From a checkpoint of a small mixture-of-experts model trained on Wikipedia.
Size: width 256, 64M parameters.
Experts: 64 experts in each of 4 layers, 384 squared ReLU neurons an expert, 2 picks a token, a softmax router.
Training: a variant of Adam for the experts, 643M tokens, 9813 steps.
Below are experts of layer 2 (counted from 0) of a mixture-of-experts language model. Rows are named router (the router's row for the expert), down (a neuron's output weights, with its number) and show model dimensions 0-255. Each number is 128 + 24 x the weight over its row's rms, rounded and kept within 0 to 255.
Before each expert's rows: "raises" lists some tokens whose logits its average output raises strongly, later layers aside. This comes from a sample of Wikipedia text that the model never trained on.

# expert 44
raises: " and", ",", "-", " (", " in", "'s"
router [120 149 150 105 143 207  79 141 162  86 153 117  89  82 138  77 142 135 111 124  77 142 152 128 122  73 115 120 132 148 110 117 133 145  87 140 115 133 100 144 169 142  87  99 125 123 112 125 135 136 146 110 123  76 121 145 128 140 151 121 165 138 143 150  98 118 133 134  86 174  95 120 111 160 129 123 118 129 127 128 139 104 142 123 110 127 125  92 116 130 137 154 107 148 113  86 114 132 117 104 137 144 163 101 146  90 121 145 127 158  96 109 134 183 155 151  74 108 131 129 177 138 148 125 126  96 113 160 141 133 135 116 129 130 185 133 104 144 137 134 150 150 118 114 134 149 111 108 149 162 146 130 119 160 121 160  88 150 137 130  81 123 125 105 111 156 129 156 130 170 138  98 184 155 159 143 121 127 161 133 131  98 149 152  98 157  97 136 166 112 136 129 119 135 130 130 106  99 128 168 147 104 127 145 146 143 129 117 185  88 119 121 138 125  70 104 163 160 153 142 135 112 152 120 107 121  89  70 156 106 157 100 104 120 173 127 119 142  99 150 141 142 143  98 165  87 136 139 140 131 150 133 130 124 110 131]
down0 [143  99 152 131 107 123 129 124  87 142  97 129 161 113 106 129 113 130 155 158 113 107 100 136 122 134  80 110 146 156 117 135 132 114 145 168 155 118 150 128 126 114 123 126 142 116 135  79 126  91 116 124  91 159  72 137 106 137 123 140 137  88  99 111 169 171 122 146 121 107 153 179 147 154 116 133  74 159  75 114 146 116 156 106  76 118 186 153 140  93 165 153 120 115 131 123 134 105 137 145 154 139 132 120 173 132  86 145 134 126 114 106 115 128  85 104 127 106 136 188 118 110 113 221 119 135 123 115 150 144 127 113 145 165  88 116 119 165 133 133 109 133 148 141 127 188  77 102 131 133  82 163 144 128  89 108 126  97  99 111  88 133 116 104 147 130 124 106  74 112 135 153 140 125 112 167 149  79 144 111 167 150 135 123 112 122 121 166 152 131 108 142 145 120 123 113  93 143 134 105 132 114 134 154 114  99 134 136 110 149 155  83 129 117 146 160 149 133 150 131 138 108 126 140 158  92 169 152 128 150 113 120 147 158 145 158 121 144 148 115 150 120 125 131  76 113 135 108 147 121 148 154 109 136 105 146]
down1 [136 141 141 150 168 165 119 147 135 112 156 102  98 112 120 105 159 134  87 158 106  79 112 139 161 124 106 122 122  99 129 148  86 105 138 114 162 141 129 151 120 128 127 158 100 154 121 141 152 158  97  89 113 106 150 128 125  92 116 122 117 125 155 153 111 103 136 142 173 170 110 134 120 130 161 174 128 111 147 131 125 122 142 144 172 136 106 103 123 104  95 155 106 104  96 136 155 101 106 146 110 159 123 148  60 112 131 164 135 150 112 130 121  97 133 135 110 130 143  93  95 154 102 143 121 142 121 103 165  70 145 134 195 107 155 111 140 132 158 123 133 118 119 131  98 106 127 131 141 141  93 127 143  99 133 130 100 117 133 131 138 145  98 115 141 106 132 186 152 129 120 116 137 103 123 121 142 161 128  68 169 131 115 106  88 146 142 134 123 158 159 142 169 102 132 128 138 136 154 148 139 143 173 130 110  69 149 104 103 148 165 148 159 125 114 127  70 150 138 147 114 111 136 102 118 110 128 149  83  81 118 134  92 122 123 162 114 101 131  73 180 101 145  94 154 100 135 112 118 180 108 169 132 140 106 128]
down2 [147 110 110 154 149 132 130 122 111 160  97 146 149  96 136 133 149 164 136 138 121 130 126 126 155 143 129 126 105 118  90 134 119 148 121 165 110  91 141 113 136 100 114 187 126 119 137 122 103 128 121  99 123 107 188 129 101 137  86  70 120 160 126 167 133 113 133 106 102 116  93 135 119  96 133 117 147 127 142 145 149 121 130 169 102 133 151 127 161 178 136  60 139  82 124 160 122  87 130 127 120 107 151 146  94 162 157 112 118 149 117 112  64 130 174 134 142 123 109 172 130 148 105 142 123 163 140 161 104 122 132 119 112  91 135 115 124 130 153 146 158 120 156  84 127 102 130 104 131 161 130 106 130 121 145 112 150 108 128 121 105  77 135 122  82 100 144 155 122 112 142  80 170 118 132 150 126 149 113 159 134 119 130 125 164 131 101 143 113 154 160 131  90 148 138 105 122 101 157 153 130 126 126  88 101 145 137 166 153 149 123 142 120 168 125 157  60 123 143 155 125 118 134 128  98 130 131  85 130 148  82  92 147 165 123 153 149  86  78 143 165 184 102 116 154 119 123 137 103 136 110 120  86 168 139 154]
down3 [100 105 119 131 165  88  75 118 155 125  94 132  50 119 163 137 110 120 122 154 151 119 178 149 135 116 151 147 134 135 116  90 146 120 162 121 161 114 125 144 168 141 122  78 160 122 127  95 129 145 108 121 141 132 115 165  87 114 131 150 129 121 128 161 120 141 147 115 139 148 122  96 141 161 140 168  92 101 131 140 147 138 104 165 113 155 115 144 147 100 111  94 130 163 170 105 100 127 113 156 134 163  92 122 103 122 138 130  80 156 124 119  86  64 120 151 139 153 121 117  98 181 143 143 152 125 126 103  84 138 150  97 114  90 121  88 156 131  87 124 161 109  90 125 147 145 177 119 153  91 174 104  98 124 152  95  93 110 111 120 150  90 119 171 104  99 154 139 102 150 143 145  99 163 133 134 146 127 129 123 109 107 132 166 131 131 123 142 128 121  86 162 103 125 154 117 166 115 140  77 128  91 181 121 132  97 135 113 150 128 162 146 108 155 165 127 143 107 138 146 132 123 102 165 155 154 113 128 101 108 109 130 145 104 140 135 152 132 136 128 123 150 117 141 136 154 106  98 121 125 142 141 156 101 124 129]
down4 [123 162 178 148 159 131 113 167 133 112 185 144 125 133 113 108 148 134 125 183 126 139  88 130 141 131 150 133 142 123 132 140  66 106  94 131 135 131 117 157 137 167 123 119 133 121 144 108 105 150 101  66 150 155 106 145 147 122 152 105 124 137 132 158 102 132 136 136  94 150  57  97 109 139 113 141 130 116 155 132  99 133 125 135 134 140  83 169 136 136  82 128 145 124 112 144 129 135 129 158 144 173 167 143  92 126 123 104 138 131 103 105 103  86 170 133 126 141  90 124 169  74 129 149 116 108 146 108 150 105 137 100 116  96 129 115 176 146 147 139 154 128 134 120 121  99 160 107 113 157 157 129 140 148 130 166 150 132 124  97 152  92 114 100 169 150 106 134 103 163 122 123 108 137 105 120 193 153 113 121  95 119 138  93 154 126 106 126 129 114 149 137 140 130 163 124 118 129  90 159 123 142 119 165 120 160  87 106 130  86 156 130 120 120 124  87 151 139 114  93 163 160 152 126  80 128 152 167 107 113 120 139  81 105  86 105 148 119  64 120 154  91 154 108 115 138 151 143 132 119 140 126 135 136  82 116]
down5 [100 126 150 123 133 152 162 165 169 125 136 142 137 114 144 166 137 134 151 141 139  96 136 122 161 146 139 146 159 123 166 115 116 114 126 105  80 144 162  95  62  86 127 145 118 143 169 141 141 120  95 123 151 139 130 112 119 105 137 159  91  78 133 102 147 124 126 176 132 109 180 169 138 124 156 120 120 136  97  98 172 117 100 138  91 125  70 129 160 109 148 124 106 102 171  85 135 115 246 199 142 125 122 149 127 144 125 118 126 117 151 142 132 140 154  95 116  89 135 100 148 133 117 137 125 113 134 105 108 143  88 121 111 137 136 131 119 101 100 125 101  62 139  79 121 153 118 117 152 139 146 112 151 129 138 103 107 123 120 146 143 122 100 153 126 118 124 122 117 105 127 112 145  81 152 152  93  75 124 155 156 122 142 119 133 128 138 145 141 144 146 143 144  98 155  95 129 125 134 105 117 110 154 143 125 149 113 131 156 138  86 136  98 161 119 127 120  85 130 149 146 125 120 142 122  91 186 124 128 142 108 118 110  79 147 119  96 155 149 131 128 131  95 167 118 119 139 114 142 126 124 108 126 123 152 137]
down6 [115 145 121 134 193 143 110  75 107 156 128 126 161 125 127 104  90 169 110 165 134 115 117 109 151 152 110 170 115 129 102 123 142 114 122  70 117 149 114 105 136 138 109 169 116 171 118 107 126 151 110 118 165 131 104 121 122 109 125 135 149 135 109 183 133 148 149 105 136 185 117 167 121  84 146 118 123 167 143 120 100 136  94 149 139 125 104 133 118 164  99 159 139 138 105 132 160 153 131 104 142  98 155  86 147 152 134 115 141  98  73 147 115  63 109  97 125 101 148 137 115 144 115 152 151 141 160 107 128  84 147 117 142 125 114 136 132 107 118 148 115 200  72 105 108 133 135  64 132 159 140 134 108  83 100 123 106 146 102 133 157  78 101 138 126 135 162 134 114 132 156 139 113 151 142 143 147 174 146 138 131  89 147 101 121 149 129 120  94 110 103 127 136 146 182 142 111 126 116 116 122 165 156 173  90 143 103 159 125 110 158 142 168  97 126 133 121 140 131 154 151 113 105 118 120 131 134 102 154 113 121 112 105 105 107  97 186 111 110 108 149 142 109  93 123 132 118 141 157 131 144 138 124 107 140 115]
down7 [124 126 116 131 123 100 122 158 123 114 136  79 127 133 137 152 124 162 110 134 130 129 140 134 157 144 157 147 126 168 138  96 130 124  76 138 136 115  89 115 150 152 111 112  99 107  60 180 144 156 125 110  99 141 134 152 159  84 156 152 106 143 124 149 153 152 141 120  90 153 136  77 156 132  99 122 134 137 167 112 131 132  76 173 102 164 125 137  86 156 136 162  90 142 134 167 125 129 104 104 139 132 130 118 130 178 177 103 128 136 111 102 141 146 132 130 122 140 139 111 158  97 123 131  79 107 146 167 125 128 150 133 103 161 119 166 142 153 141 114  94 122 139 169 101 118 143 152 121 163 144 147 133 174 114 129 139  98 134 158 139 130 106  75 138  86 161 123 129 127 126 130 109 118 120 133 125 163 150 111 135 118 171 108 154 123 122 155 158 120 144 105 119 106 166  93 144 123 111 110  96 153  82  70  90 146 131 183 159 126  82  97 131  89 139 126 137 123 103 108 133 126  86 113 120  99 137 117 142 150 167 115  88  88 144 157 104  99 123 161 110 166 148 144 150 154 112 103 115 113 137 114  97 105 101 116]
down8 [134 152 118 133 104 133 156 131 111 121 130  85 121 141 159 114  98 123  47 130 103 139 116 160  71 162 149 145 126  91  92 125 114 178 129  83 113 166 140 103 113 110 139 146 132 155 150 142  85  77 107 135 146 134 126 172 138 161 142 106 156 114 115 104 105 124 103 103 153 136 103 155 180 184 167 153 150 122 115 146 136 105 131 167 157  73 123 145 139  96 138  96  79 108 116  91 161 136 123 138 108 139 105 162 143 148 111 109 167 123 161 155 106 139 164 121  40 120 147 117 110 139 122 154 118 123 128  83 152 182 104  87 110 119 131 107 153 122 123 115 120 129 117 139 156 132  88 140 147 139 124 113 152 127 104 136 134 117 121 139 120 137 127 139 131  79 129 137 137 174 121 112 142 105 136  96 138 135 163 152 125 111 133 109 142 150 137 133 163 146 146 150 132 125 163  99 100 145 147 133 121  79 109 117 155 142 117 167 159  99 124 132 153 119 157 141  98 146 125 143 102 106 129 102 120 154 118 106  97 132 142 112 131 161 157 137  94 138 146 106 143 146 113 127 114 104  99 102 130  78 120 107 151 128 173 125]
down9 [113 144 110 136 118 154 110 194  90 148 123 153  85 130 120 115 107 139 131 168 128 172 118 134 107 138 126 128 120 120 128 117 131 131  91 133 119 148 126 112 170  85 173 154 183 121 105 129 119 147 152 124  92 141 150 142  89 114  65 105 110 163 152 150  86 133 176 117 114 127 141 120 128 148 159 153 109 127 111 130 137  96  82 103 117 111 144 113 106 117 133 120 116 147 100 123 129 128 129 158 130 142  93 114 133 120 151 134 130  66 113 116 169 144 117 168 120 156 110 126 130 127  84  91 161 104  79 126 145 155 175 102 154 153 119 125 151 157 136 105 126 123 106  98 114  90 124 124 114 145 123 107 145 155 122 150 116 133 133 139 126 127 158 122  87 156 145 116 116 185 153  98 119 148 118 117 117 108 134 144 156 142 132  91  91 130 172 153 116 135 154 146 141  86 178 160 155 135 117 122 124 102 126 108 119 143 103 147  98 109 154 139 143  78 144 133 134 123 132 129 131 164 121 178 141 113  97 164 153 123 143 119  89  69  68 107 120 121 101 105 146 178 134 113 186 123 150 129 169 151 145 128 122 122 114  93]
down10 [154 159 138 137 100 140 152 109 117 164 106 167 130 140 141  97 122 157 129 109 103 116 123 139 119 166 122 101 112 105 108 115 147 151 126 136 119 144 178 154  96 118 109 118 128 128 120  89 133 129  86 134  96 151 132 106 113 106  82 146 131 163 156 118 138 125 124 134 151 133 113 157 121 139 125 121 133 132 161  98 126 142 108 126 121 135 112 142 130  80 103 134 126 112  93 129  98 128 126 168 139 116 122 134  88 141  98 102 139  95  98 133 182 156 161 129 171 156 142  93  78 136 127 125 170 110 139  69 156 149 146 151 119 142 123 152 191 109  80 167 129 147 119 136 109 118 153 149 110  88 133 121  67  90 106 136 166 138 126 132 157 102 123 135 120 103 144 141 129 135 101 127 141 184 124  70 144 149 122  96 151 106 114 147 147 158 155 145 121 125  90 132 106  98 120 100 107 136 154 167 144 126 159 135 157  97 135 155 110 109 122 117 137 147 175 143  68 116 145 138 166 126 130 108 192 111 115 133 107 164 119 119 104 140 100 194 117  86 125 130 148 132 156 126 118 155 174 105 140  73 118 112 146 128 118 139]
down11 [115 108  75 141 136 104 182 144 110  70 138  86 105 141 126 127 145 112 129 128 157 114 114 128 110 140 157 128 133 111  73 128 129 105 144 144 110 125 126 133 150 135 141 151 121 143 148  87 144 128 102 105 140 135 112  93 111 180  77 110 113 126 137 149 153 151 128 149 131 133 110 126 111 112 181 135 111 102 118 148 132 103 130 173 160 142 149 132 155 177 143 124 136 124 134 153 118 151  98 156  65 137 139 108  91 170 160 127 143 111  85 111 161 133 137 162 162 177 132 118 144 116 136  96 111 145 140 133 111 133 142 108 139 123 113 150 115 182 103 168 110  80 151 132 187 158 113  95 122 149 135  97 112 127 132 126 106 130 123 128 128 117 143 124 128 148 113 145 136 137 178 110 161 132 164 137 137 117 123  93 130 159 147 101 146 129  84 143 124 143 152  95  95 129 116 132 150 186 121 160  85 116 148  94 129  92  95 153 124 120 149  79 157 115 129 177 148  90 132 146 161 145 126 116 117 114 122  78 122 118  90  96 151 129  81  98 144 143 121 159  76 111  88 141 149 115 157 130 135 114 103 111 118 163 126 150]
down12 [119 134 105 139 114 108 110 142  94 139 155 116  79 108 150 137  95 130 112 103 138 137 109 112 141 169 188 114 201 159  91  99 113 122 124 107 109 147 122 134 110 168  96 153 114 134 140 139 166  97 110  93 127 127 100 204 119 100 155 179 140 132 130 171 125 117 101 149 132 129 115 127 132 140 147 131 143 131 128  86 145  98  64 141  88 140 137 133 152 119  92 146 105 151 173 116 123 163 122 121 123 138 118 123 122 179 119 145 106 116 108 144  91 122 124 117 145 129 130 116 115 146 136 134 107 150 116 144  95 166  97 138  96 134 111 131 134 125 146 140 161 130 133 143 102 114 109 141 145 140 101 111 111  99 153 152  80 153 100 139 101 148 110 136  95 111 138 145 123 151 125 139 127 146 130 105 145 137 146 145 146  85 127  80 153 118 131 119 145 115 125 119 169  76 126 150 156  98 136 111 103 149 141 148 154 152 130 151 162 127 170  89 123 153 185 124  94 124  71 147 135 135  79  59 150 135 101 146 119 156 127  95 165 130 110 142 141 144 137 127 107 133 183 130 152 141 130  95 118 125 134 159 134  75 129  92]
down13 [123 135 161 103  78 115 173 123 135 139  73  71 138 150 121 131 109 127 142 121  85 123 157 134 223 189 180  88 113 130 118 143 137  73 131 119 125 119 127 150  92 136 135  89 126 126 131 143 156  92 177 107 142 119 136 149 154  94 142 127 141 184 120  79 144 141 137 115 121 111 113 129  93 104 125  93 140 114 108 166 112 133 107 117 147 134 110 160 103 100 160 125  98 126 113 125 152 139 144 126 116 146 116 128  85 115 112 153 157 151 126 157 110 115 105 160  88 131 111 130 125 152 141 151 104  84 119 109 138 144  93 165 106 179 169 130 111 137 164 102 111 148 150 138 139 161 152 117 137  90 148 132 126 151 150 129 150 134 137 152 156 135  83  98 139 128 109 136 116  98 126 130 125 123 154 149 123  94 126 117 114 121  99 141 136 101 105 143 107 162 119 130 163  95 136 143 136 141  89 100 100 132 169 149  84 112 100 137 153 104 117 124  97 158 132 111 127 146 110 149 137 146 122 156 172 144 111 106 118 132 135 169  99 142 148  89 113 102 116 111 124 161 174 111 116 138 117  97 120 144  67 108 117 136 126 137]
down14 [134 189 122  86 134 140 126 147  65 121 138 131 119 123 136 204 136 145 132 148  92 131 128 100 149 120 124 146 111 118 119 128 135 126 109  93 125 185 128 108 129 118 166 128 166 128 118 108 118 114  77 117 106 118 116 162 117 129 124 100 144 151  99 123 104 138 128 150 120 145 108 118 100 127 132 105 150 175 103 125 155 156 117 133  93 118 158 127  91 116  89 124  85 116 164 154 110 139 159 120 152 173  95 119 113 127 136 152  77 111 144 119 139  68 185 159 103 130 140 127 105 152 153 154 134 128 107  81 169 132 144  57 112 134 138 132  94 154 118 171 163 135 152 103  88 135 137 115 142 121 158 172 110  66  89 110 147  97 104 150 155 142 120 137 123 171 137 121 138 175 113 109 114 105 134 155 114 143 102 105 155 154 162  93 110 162 142  81 147 156 118 171 128 118 113 115 120 147 151 146 111  52 118 131 123 138 137 126 118 125 145 140 133 144 103 121 152 116 119 132 138 143 127 100  99 125 130 135 129 155 145 123 118 162  96 158 151 127 136 106 124 143 127 142 118 134 122  93 158 120 168 157 132 138 141 141]
down15 [145 114 170 135 144 149 124  93 125 100 174 135  81 129 136 109 178 128 112 141  74 161 136 117 124 167 117 137 118 139 154 112 106 155  96 145 101 105 107 153 124 149 128 181 120 152 101 108 130 115 141 124 107 160  91 148 101 151 174 154  86 128  90 147 103 146 110  84 119 145 150 136 126 132 132 149  89 145 118  87  60 166 128 130 124 143 143 101 137 107 113 179 131 109  54 127 115 113 153 109  98 175 148 130 124 144 124 148 100 132 162 162 161 131 150 144 107 126 124 106 145 110 121 127 149 143 127 113 131 118 122 101 125 128 134 111 113 105  83 102 128 114 109 142 115  99 128 174  92 105 113 101 137 146 131 116 157 164 132 170  90 113 113 158 114  90 124 156 107 181 109 125  91 163 148 142 163 113 144  72 131  90  90 115  95 162 151 132 105 120 128 117 119 110 110 117 128 130 167 125 174 143 134 137 153 143 157 117 115 131 145 150  99 134 135 135 125  96 161 124 103 104 114 142 136 112 140 136  86 122 146 131 131 118 137 123 119 148 147 159 111 175 157 155 118 126 107 180 134 116  81  96 138 159 153 149]
down16 [134 123 139 173  93 112 123 113 139 149  98  98 159 122 147 128 122 151 146 147 103 136 121 165 170 151 111  99 145 102 111 148 138 129 104 129 137 124 121 150 160 101 143 114  94 164  96 123 149 117 153 125 149 114 119 144 148 157 115 114 121  74  95  82  93 156 145 139 103 109 114 177  99 110 107 174  85 150 116 146 159 126 120 127  83 114 131 152 131 140 111 119 124 110 110  99 169 149  90 103 133 112 104 167 158 124 132 118 122 120 125 133 141 141 139 112  79 151 103  87 157 139 141 156 130 117  93 123 140 123 124  82 148 162 116 111 129 104 117 106  94 132 127 153 145  93 131  73 169 149 118 141 125 140 126 124 125 150 172 123 152  95 144 157 165 142  91 164 127 142 131 104 169 123 127 132 148 181 168 103 119 121 149 136 100 128  87 103 134 101 136 120 126 144 106 129 139 119 135 120 167 147 131 126 135 170 175 117 170 118 159  93  96 104 156 145 136  98 146  77 118 122 144 140  78 110  85 134 142  94 180 172 164  86 144 131 161 118 123  91 108 112 130  89 173 142 126 164 131 123  91 140 138 115 127 112]
down17 [151 109 146 161 132 125 159 107 159 107 127 119 114 115 156 128 170 157 149 120 180  95 143 133  95 122 152  91 146 118 126 119 106 158 150 111 115 130  84 124 156  93 121 140 174 140 110 152 117  99 133 130 126 158 126  99 126  91  82  86  95 120 175 150  79 108  90 118 124 129 132 145 145  88  76 127 122 134 167 134  92 115 130 142 110 118 176 156  90 118 136 119 137 139  92 156 159 131 129 157 137 119 104 147 111 180 101 127 140 122 122 125 156 172 158 152  90  93 180 117 119 104 130  93 140 128 116 150  82 108 148 106 120 145 157 119 141 128  89 145 133 106 123  95  87 118  70  79 142 119 153 130 155 144 115  91 155 177 146 127 160 113 149 147 117 117 144 168 141 156 125  98 172  98 112 139 119 129 159 132  94 111 149 130 163 148 147 118 149 146 144 107 108 114 117 156 136  89 165 123 130  91 137 164 103 142 147 158 148 116 100  91 120 136  91 108 138 108 163 139 112 168 141 127 133 140 107  82 145 125 155 132 150 121 130 131 143 130 117 160 105 144  89 135 143 162 125 147  81 101 111 141 134 139 147 124]
down18 [ 78 153 136  89 116  95 118 148 133 121 125 131 112 131 155 147 146 135 135 161 137 102 158  97  99 124 121 136  73 141 107 140 148 121 109 134 101 152 136 138 127 133 109  80  69 113 142 160 134 139 132  92 108 153 143 139 153 149 154 135 118 142 116 127  96 127 105 134 121 139 152 157 104 155 132 118 107 131 158 109 114 136 133 146 105 120 132 112  90 133  74 145 112 129 107 172 184 159 121 100 146 119 112  47 131 146 103  99 124 120 123 152 106  91 135 167 145 147 101 113 153 158 148 140 113 154 127 121 138  89 115 135 153 133 135 165 155 161 140  90 125 100 142 111  99 119  80  90 136 161 147 144 108 152 141 115 113 149 112 111  89  90 118 165 125 170 138 132 136 138 117 135 142 112 123 116  97 132 122 166 110  86 176 166  98 119 106 111 119 113 156 155 119 105 159 137 113 161 140 117 126 170 180  93 148  92 149 150 107 132 120 152 158  94 116 108 147 127 151 135 123 147 143 125  98 105 124 130 148 162 117  90 126 134 139 132 119 186  93 120 157 124 152 150 117 173 117 187 120 105  91 158  95 180  99 123]
down19 [117 141  88  97 133  91 149 108 126 150 160 127 113 131 144 166 142  88 163 110  93 121 144 165 164 108 144 115 153 151  97 114 130 120 126 110 123 109 121 132 121 113 121 113 141 127 108  80 126 131 129 116 160 112 154 141 138 127 129  80 112 109  85 173 112 117 128 130 124 145  97 115 125 110  55 121 149  97 180 123 120 171 129 133 119 150 161 107 114 118 127  94 121 125 160 148 127 123 114 108 123  99 126 129 130 121 120 107 121 133 109 162 167  95 149 142 144 134 117 136 100 151 109 158 156 140  98 115 131 109 133 119 128  95  88  98 155 171 102 120 149 125 100 145  88 123 129  81 152 100 127 161 100 136 184 125 126 138 106 159 143 114 141 128 194 131 166 153 110 141  72 117 122 147 139 135 185 136 124 116  78 143  93 175 122 153  92 168 118 159 113 133 103 102 112 148 158 114 116 112 127 136 158 172 175 114 144 128 123  75 135 136 103 145 163 139 122 114 114 154 128 119 148 151 142 143 171 148  91 139 146 111 126 125 116 113 155 150 169  88  90 105  76 138 152 169 125 121 149 176 132 107 132 110 160 135]
down20 [120 126 146 173 108 139 118 149 149 143 114  96 128 130 141 119 136 132 146 128 119 174 116 160 110 146 122 133 149 157 152 112 138 190 116 169 167 117  89 125 190 112 128 128 179 135 130 125 111 142 148 129 129  79 142 161 108 143 118 103 113 157 152 131 149 152 125  85 152  88 149 131  98 144 178 104 127 100  79 135 140 140  68 110  76 115 138 124 155  98 146 115 111 175 111 111 137 186 106 132 133 157 138 126 155 112 139 119 115 126 108 127 153 109 153 153 115  81 136 149 123 159 140 121  96 137 114  95 184 152 145 129 135 135  80 164 121 145 108 123 104  80 147 157 105 114 162 128  90 128 122 100 123 186 145 151 103 153 115 136 117 125 140  86 113 125 137 133  94 121 162 115 129  87 132 121 130 101  98 139 140 161 111 138 108 120 126 131 132 133 115 109 174 136 131  99 125 130 133  81 104 143 128 109 150 143 116 121 159 147  73  91 137 114 156  92 116 178 116 117 161 153 113  98  87 102 155 154 141 122 121 120 137 143 145 107  93 128 115 118 144 150 140  90 132 105 100 121  92 106  72 135 126 147 144 106]
down21 [149 140 156 121 139 103  90 149 148 141 165 158 110 101 141 169 157 153 129 109 106 138 136 145 152 108 132 110 130 152  98 124 118 134 106  84 162 142 135 127 128 121 168 129 151 154  80  84 135 123 148 136 163 150 118 158 132 111 131 129 128 100 103 183 134 125  92 125 146 125  98 133 161  90 114 115 125 120 114 149  85 115 179 141 141 170 144 138 105 140 153 112 165 126 103 113 166 106 138 120  95 135 116 168 126 119 149  99 130 122 109 176  93 110 154 169 119 109 120 154 122 134  95 153 134 126 151 136 145 164 119 170  93 109 141  90 121 123 133 150 119 121 124 147 129 203 145  75 176 109 136 136 113 158 139 140  99 168 102  68 102 115 148 141 131 106 120 120 113 126 116 154 109 132 112 136 129 134 139 115 131 138  84 154 106 111 129 138 129 148  88 111  92  91 118 159 151 108  59  68 129 119  74 158 143 109 146 150 109  82 114 132 171 139 136 138  63 154 125 142 122 131 120 120 133 157 110 140 118  86 157  99 104 149 124 168 144 103 114  95 116 154 122 154 127 105 115 132 121 152 135 120 125 106 111 141]
down22 [168 135 136 126 120 166  87 154 115 154 110 171 119 135 155 109 148 157 128 149 161 115 125  87 141  90  93 109 146 146  97 104 101 170 123  99 102 150 172 185 120 163 115 125  87 127 133 120 126 118 101 145 106 114  92 159  79 171  81 129 167 135 148 139  62 135 132 152 135 124 113 103 127 124 110 133 161 123 136 139 154  97 130 115 126 135 116  82 130 116  95  95 138 133  92 119 134 117 115 117 173 179  99 138 121  62 111 118 133 157  62 131 121 132 156 127 102 154 128 125 126 108 133 120 129 112 139 182 114  99 137 137 107 147 136 155 122 135 146 130 118  93  99  88 136 125 158 174  90 157 109  96 138 129 136 132 105 124 137 145 114 173 117 167  95 151 117 124 111 126 136 141  96 110 145  98 127 159 134 106 126 115  95 163 114 136 138  88 135 132 121 109 117 160 143 136 128 125  96 137 127 130 123 181 122 110 130 115 134 124 144  99 119 155 163 154 107 156 147  97 126 178 144 100 154 181 120 131 166 147 140 166 155  98 129 158 102 136 129 113 158 106 130 164 115 139 121 133  90 140 118 115 150 115 170  98]
down23 [133 120 151 134 128 114 159 145 118  99  69 147 118 133 154 109 126 120 108 132 137 124 147 144 188 114 141 131 112 210 153  91 169 114 116 149 116 140 117 172 143 130  87 151 130 127 104 134 162 138 148 135 110 160 132  97 151 106  89 120 126 158 136 146 103 136  95 115 125 185  77 107 144  96 166 121 108 141 152 134 135 128 106 139 154 109  81 143  87 123 122 110 107 130 130 139 108 119 115 127 134 120  91 114  97 103 109 143 139 154 123 146  98 173 119 145 104 160 105  95 147 141 149 127 108  90 138 158  96 136 129 146 127 172 145 116 136 135 173  80 133 151 159  94 147 118 146 122  96 153 142 108 103 127  93  83 125 143 106 121 162 105 101 112 168 123 114 117 132 131 163 112 125 133 149 156 117 116 166 108 128  88 139 116 109 102  80  88  82 203 170 105 124 133 125 119 120 141 121 185 119 130 143 133  80 125  81 131 112 109 129 118 131 171 130  97 150 146 142 135 166 162 116 147 137 137 120 141 172  91 132 116  87 141 163 139 104 145 130 127  99 132 162 125 142 132 109 110 125 139 148  90 125 103 129 138]
down24 [129 128 142 175  91 132 153 132 137 138 129 158 114 164 109 134 116 124 101 107  75 149 160  98  66 115 131 114 134 172 143 115 133 105  95 155 138  79 135  91 134 138 112 148 110 146 151 131 104 126 117 144 135 124 107 107 128 142 111 120 111 135 149 127 124 122  92 144 162  94 142 104 130 165 141 119 124 138 126 121 130 151 148  71 123 171 155 145 177 111  74 125 116 144 134 131 133 141 140 137 128  99 122 141 182 144 151  90 105 189 164 115 111 141 121 100 117 129 136 121 122 114 158 152 184 144 131 167 118 109 101 118 142 136  67 105 145 155 130 134  90 109 122 123 120 133 136 105  84 107  85 117 110 127 136 122 148 177  80 125 122 150 145  91 160 107 154 127 141 177 110 126 122 123 147 160 106 142 121 162 110 136 103 131 129 144 120 124 156 135 177  98 127 150 132  81 116 163 122  99  57 120 130 129  89 130 112 106 111 130 126 157 136 157 137 106 127 161 110 107 161 162  89  73 142 127 139 134 167 120 113 130 127 188 121 151 116 115 173 141 116 116 156 168 129 147 126 115 145 122 102 121  96 123 137  83]
down25 [163 118 150 158  94 189 124 139 115 131 137 146 105 134 123 120 138 163 102 146 145  93 120 132  29 123  97 150 130 133 138  90 125 136 177 126  98 206 109  72 139 116 133 109 143 146  92 123 113 122 131 144 138 143 152 159  77 130  93  92 105 103  97 154  98 133 126 137 140 134 112 139 103 122 158 120 143 111 167 120 110 103 134 115 140 101 145 133 114  97  91 143 181 127 133 103 127  96 134 202 155 151  99 129 101 125 162 121 155 150 119 112 109 167 141 112 104  83 107 105 135 130 111 106 132 127 116 148 148 119 122  99 103 133 140 112 118  91 158 112 143 105 159 134 164 123 143 115 146 169 157 131 136 102 126 144 163 143 164 148 117 153 120 145 138 126 124 110 112 169  90 110 102 145 184 124 143 161 141 181 155 143 129 118 145 151 190 121 131 108  97 118 147 107 144 139  96 110 150 124 159  99 118 120 127 127 117 136 156  99 116 104 147 119 111 105 161 140 143 157 110 141 118 135 130 123 102 122 171 144 144 100  84  78 126 133 136 116 106 115  83 121 151 131  98 135 138 124 141 134 146 123 153 109 120 125]
down26 [150 123 109 131  72 147 154 103 109 141 117 117 130 122 110 134 123 132 140 150 176 135 129 130 152 138  64 122 111 118 107 103 151 113 114 131 143 165 129 110 122 127 152 154  85 132 128 179 149 121 120 111 100 143 142 147 133 120 156 146 143 160 163 126 126  97 146 135 108 104 135 139  95 105 187  98 147 128 105 145 116 135  89 177 143 126 133 161 127 142 115 117 126 100 138 140 141 161 103 157 166 143 133  85 126 118 151 143 153 109 107 126 107 131 128 120 120 182 128  95 121 107 145 122 122 144 141 143  84 125 137  81 139  96 180 138 126 133 150 128 152 179 100 128 151  99 115  83 123 121 123 156  89 111 152 108 124 118 153 118 153 111 124  84 105 136  95 147 111 103 105 156  96 156 107 139 154 136 130 100 126 170 175 125 161 120 131 107 172 129 185 134  77 141 139 118 116  92 122 141 110  94 164 144 104 130 119  85 120  77 107 117 103 117 111 128 161 161 117 103 163  77  92 104 121 154 133 137 142 162 148 102 126  90 100 115 154 110 182 122 151 142 133  97 147 118 127 169 123  98 140 173 142 169  92 104]